Experts of a small language model: a sigmoid router, 2925 steps.
Below are experts of layer 5 (counted from 0) of a mixture-of-experts language model. Rows are named router (the router's row for the expert), down (a neuron's output weights, with its number) and show model dimensions 0-191. Each number is 50 + 12 x the weight over its row's rms, rounded and kept within 0 to 99.
Before each expert's rows: "raises" lists some tokens whose logits its average output raises strongly, later layers aside. This comes from a sample of Wikipedia text that the model never trained on.

# expert 2
raises: " |", "2", "ial", "4", "3", "5"
router:50 66 68 45 43 57 49 48 56 41 47 41 50 20 51 28 22 51 48 77 52 70 25 55 46 42 46 73 49 40 55 51 33 32 31 53 35 55 60 56 29 79 34 39 42 51 38 75 60 61 53 49 46 45 63 67 52 24 44 46 39 39 43 49 64 36 54 42 51 40 63 44 52 54 52 77 58 53 43 34 49 60 45 27 50 61 29 59 71 54 38 47 37 42 45 55 38 51 37 64 62 71 45 59 62 57 54 48 56 50 55 56 46 48 41 51 42 53 66 39 61 45 52 36 36 38 59 45 58 44 70 38 65 51 62 49 52 33 66 57 56 71 61 51 56 14 54 62 56 31 46 50 71 31 54 47 81 60 51 51 47 74 36 52 57 40 44 49 49 67 70 61 43 44 55 34 37 51 51 39 65 61 46 44 33 46 47 45 53 32 41 44
down3:57 63 47 38 36 40 49 73 53 26 65 47 71 33 56 35 53 66 43 56 44 63 36 51 49 57 49 68 50 76 77 52 50 62 53 51 52 29 70 51 36 50 43 42 58 72 54 46 23 46 38 40 50 49 49 67 36 62 46 35 39 56 52 29 55 66 34 66 56 60 54 55 39 34 43 40 53 27 62 58 50 29 54 39 34 50 57 45 57 69 50 69 37 61 58 74 42 52 67 53 61 38 49 51 39 51 52 46 47 63 42 50 24 48 53 44 64 27 66 65 53 49 63 63 38 61 36 31 61 39 66 56 41 45 61 42 52 43 55 40 46 47 50 43 44 49 58 52 48 68 20 23 46 61 34 61 66 43 41 72 58 74 37 53 41 40 45 52 72 47 59 49 50 44 58 49 44 23 32 66 60 38 38 40 43 49 50 37 43 68 45 62

# expert 88
raises: " and", " in", ".", ".\n\n", " T", ","
router:26 44 46 35 69 48 47 68 48 37 30 45 31 31 50 59 34 49 55 66 44 65 27 64 65 66 42 56 52 69 47 40 63 54 60 48 34 59 41 47 54 63 32 52 36 38 44 54 21 58 36 55 56 59 66 63 58 21 48 58 41 57 54 39 66 54 58 41 60 53 66 48 61 26 53 46 33 26 43 64 56 37 53 49 51 52 56 33 51 52 48 58 42 45 36 64 42 38 64 59 67 49 58 63 49 58 68 25 61 36 38 61 54 58 49 53 71 56 63 58 48 60 40 32 39 47 76 51 56 64 37 32 54 54 50 45 53 53 63 39 58 58 66 68 46 46 73 64 45 35 40 92 66 52 40 44 42 61 44 47 65 45 33 51 48 51 34 45 57 51 50 58 48 65 58 50 58 30 73 38 65 64 70 39 52 49 37 54 56 47 34 53
down0:43 56 63 59 41 64 56 50 59 39 21 60 62 70 58 49 30 62 55 42 50 63 42 46 47 45 53 36 45 53 63 56 68 69 69 56 35 50 40 65 60 46 52 33 37 50 49 70 59 55 54 49 61 48 58 48 54 37 80 44 46 65 52 38 37 45 46 46 43 35 38 47 64 65 60 50 15 71 58 51 31 43 55 62 40 48 38 42 44 29 53 48 63 44 54 39 46 47 31 42 32 36 34 45 39 28 64 50 55 56 43 54 71 35 75 42 42 35 49 61 63 38 34 46 47 39 36 60 45 57 57 31 44 26 41 61 66 53 61 77 46 49 43 71 36 27 55 47 76 39 53 51 53 44 41 62 54 59 55 54 42 37 69 74 42 71 47 54 49 55 75 38 62 47 43 57 40 40 40 60 43 65 41 63 45 29 41 54 73 62 43 55

# expert 19
raises: " and", ",", " ", " (", " in", "."
router:39 35 63 35 50 70 65 53 50 51 36 48 41 21 71 49 44 55 60 64 45 50 45 61 67 44 28 72 43 58 67 51 58 39 64 37 53 64 42 51 40 72 31 38 56 51 58 53 38 66 33 45 41 48 57 57 56 33 44 55 58 39 52 48 59 43 71 39 67 46 38 39 60 28 37 71 59 33 38 49 48 37 49 39 63 59 62 40 53 52 48 56 51 45 48 55 39 28 59 69 67 56 53 68 60 42 45 40 69 57 60 61 53 74 58 51 61 51 60 40 40 42 43 29 21 43 89 42 53 55 47 41 46 55 46 54 54 59 69 41 52 46 50 59 40 48 61 68 53 40 36 84 58 46 41 35 52 47 69 44 41 49 41 56 54 49 31 48 36 58 50 56 54 64 62 36 50 48 53 51 59 83 58 37 54 27 58 30 49 24 41 40
down0:52 44 52 16 38 64 45 63 62 46 29 39 54 45 57 57 48 80 36 69 53 48 72 51 69 51 49 45 57 48 65 56 30 68 60 48 44 59 53 49 50 60 47 47 46 40 57 39 67 48 23 39 59 58 56 49 54 24 51 54 38 58 62 64 53 51 70 51 28 42 57 50 56 39 67 83 49 56 47 67 42 39 41 56 68 71 46 52 36 51 40 40 66 69 56 62 30 50 60 51 53 60 49 51 51 50 76 59 70 51 56 42 40 50 41 26 34 29 62 49 51 54 51 36 28 35 37 45 44 38 38 54 49 39 44 60 62 57 43 46 25 40 48 56 40 63 64 49 55 54 27 65 59 54 50 41 41 51 44 47 52 31 43 44 22 41 36 41 41 54 45 67 29 74 57 47 36 57 58 24 53 47 48 52 40 30 69 49 61 65 62 50

# expert 248
raises: "3", "2", "4", "18", "6", "17"
router:55 60 60 37 56 45 54 57 50 31 45 50 58 41 33 44 31 40 51 66 40 60 20 63 49 51 56 59 75 42 64 39 47 49 46 18 55 61 53 63 47 66 39 64 20 50 59 67 51 66 41 50 38 63 45 63 63 53 62 45 36 45 47 64 57 54 75 39 66 42 43 64 47 51 57 58 39 55 47 41 47 55 60 46 45 53 50 38 55 61 44 49 44 40 38 45 39 46 49 71 66 66 43 72 64 70 54 52 60 68 52 53 38 58 54 65 44 68 43 23 57 57 61 56 42 35 60 45 50 47 50 44 79 55 75 49 53 36 49 40 37 45 59 54 39 35 41 75 36 49 32 65 68 36 57 34 60 56 36 47 60 67 21 59 41 56 37 25 32 56 81 51 40 54 44 50 27 37 38 34 56 43 55 41 59 54 46 51 57 36 35 35
down0:42 59 58 64 47 79 30 60 57 17 55 57 47 34 70 56 49 58 68 40 34 46 32 67 67 43 57 36 54 61 43 52 49 49 48 32 55 22 65 53 35 41 58 68 27 61 48 55 74 51 48 37 46 48 52 38 42 41 52 27 59 42 71 61 40 52 42 49 49 32 39 38 66 55 59 51 35 50 56 58 68 55 55 34 58 45 66 32 49 70 49 53 47 59 50 52 65 55 60 38 49 67 40 26 64 47 62 38 32 58 51 58 39 62 32 70 62 56 49 37 49 48 65 49 37 44 53 46 39 32 44 51 44 54 60 50 25 51 41 65 28 53 44 59 54 42 41 59 57 36 48 40 53 68 31 43 57 45 47 46 58 76 49 67 63 51 41 56 42 56 44 52 46 41 29 36 48 51 48 52 44 38 55 33 55 56 94 39 54 32 31 35